python train.py --n_experts=96 --experts_per_token=4 --router_score="sigmoid" --lr=0.00222 --train_tokens=415900000
Below are experts of layer 4 (counted from 0) of a mixture-of-experts language model. Rows are named down (a neuron's output weights, with its number) and show model dimensions 0-191. Each number is 128 + 32 x the weight over its row's rms, rounded and kept within 0 to 255. Numbers have three digits each.
Before each expert's rows: a language model's description of what the expert responds to. This comes from a sample of Wikipedia text that the model never trained on.

# expert 41
What it handles: Mid-word name syllables. Vowel-consonant pieces right after an initial capital letter in names, like T-ond-o, T-ut-orial, Az-erbaij-an, Pl-ague, Tol.
down0:157190131122151160105116108135091110145124189128128109095071104119184112100121151214086139092220133118107122042065114125171120095119162172147161072122170133132119109074064098102093099158053115121129123033140103128076089123152150133159166120094157124141141165114099100143126120111124165152148161074144138143109138144156114128142106128149104115141115186098108206125120057153104124107192121125180175163128116178108169168146124136114132131114119143114126106133119104075083106145131135106123046091127146145139147148143194099056073108173165166156114110147089128151111133135114103100

# expert 13
What it handles: Verb objects and prepositions. Word right after a verb, often a verb ending fused with the, his or a, or from, as in learning the, suffering from.
down0:130195151116109184153136072121140107187080123113182171111148117127172093111105156132164143159178217117134144112143130127123141078102169144100079141149156163102085101154140098167109140131041133146110141099081138151094116148120142128177173076113137134154137193151087143169160112150088232144139152150122134122072128124072175152117124133164146108131076155132145159152092162173144105118096106067154191092121076181167107110149143145115166140143112115109087123179100133115159061100048083099073108072158119154140150136105120132155147158142163117114169114117102167147126118177097116171

# expert 50
What it handles: Opening parentheses. Opening parentheses and quotes before dates, notes or titles, such as (born 1951), (2003), songs (, and year-range dashes.
down2:119108112125116143157109148114130085132162126143130170217177085141109067149135141123117117141075138129126156169138100162090167133112126152165131116176109109110092157097085134141098145113102129131093075172136139134125098184098109109075159136115091132062145145120135097099139088140056079154141158132157127141120133175146145101091166173134125159144129133147133120117187127124152143093076090116125143098146095151126136098082073131092131186122082142098114118188065080112173098152153119120043157085135132131165180197099098163153152152086026213132122077097115135096103081133213119164

# expert 44
What it handles: Hyphens and dashes. Hyphens inside compounds and ISBNs, dashes and minus signs in tables, list bullets, and some word fragments, such as target-rich.
down2:117091107088083073164116157119147132130120107107151163171138107141126097099142149140145072145129151144106169164114074161100183153131110171236124113129060095119156157162164167153116122113132102143131062126121106118075100121163194166120150114152084153079139128129135122064112092117065051139120177136128150145125184156116138082126167157099131123153145081128137111150119098122193082102132158149086108101113067084127152105136087083113114177102117102155080104163054103046138096167091119165124187089108151134135151174077074129166138123108097164101098118125142149118124056133170142129

# expert 39
What it handles: Digits and table numbers. Digits and numbers in tables, stats, dates and measurements, with table pipes, plus -ly adverb endings such as mortally, evidently.
down1:170122146128176177150109166131178154115111108085145122160151163077168132106109116113147142174120114131136142101118070158165140086124146154099178122142137151116142141148112116139152160126148107133166106000124140166138125255148147103157140165057172135147077105154154086092138186149121138146116126093116136105124114159112131175163114103061169117155127152133148137133114170099146087162195132133134089134145144071131136092143198147153149118076144126170094119105107152133124149192157123193131110158163083138086109098154135098143072148086099179104141132129151166145080114129122159107

# expert 62
What it handles: Numerals and name endings. Single digits in sports stat tables, Roman numerals II/III, and Latin or foreign name endings like -ius, -ensis, -ia.
down0:104131089127170140097110069114168112110126146151100155048131111122180125139126141152127103115132163077170143139077126155152129148091182133167120072160136135149091114105093056181119112060104130166103131059140133104132151139141103125114154095138196103133111185148114078187099090153095143195114126123137129129095165114133138107114162125112097137134090113098140116164134098112156119103185113105163219082152096192147105125135140151110133099129138101128094159143144101097149098100091066130095054064161135122127104137127135122165119147153219246114152073156135095146106111134080077111

# expert 56
What it handles: Sentence and word starts. Words opening sentences or paragraphs (After, For, With, one, into), and word pieces following a capital first letter, such as E-lev, L-incoln.
down1:122057134122123152175093129130153121139110095063180147138102136151137145132122129115134134156131117127109115133121129114186113090059158097097123119179172147111125106171121087117138146101107130137109117006147127037142156255100161115113172166082157131115103147130175148066109127134081111134110117137154104078185108161105124174122143091059117124178114140135139123162074134121079124121148105118116125158119101089129128151143097134128132123105137135107077136129106094095089124170179093121118112142126108147132140163153146196141113121098147182115199163189145152157123120126153119143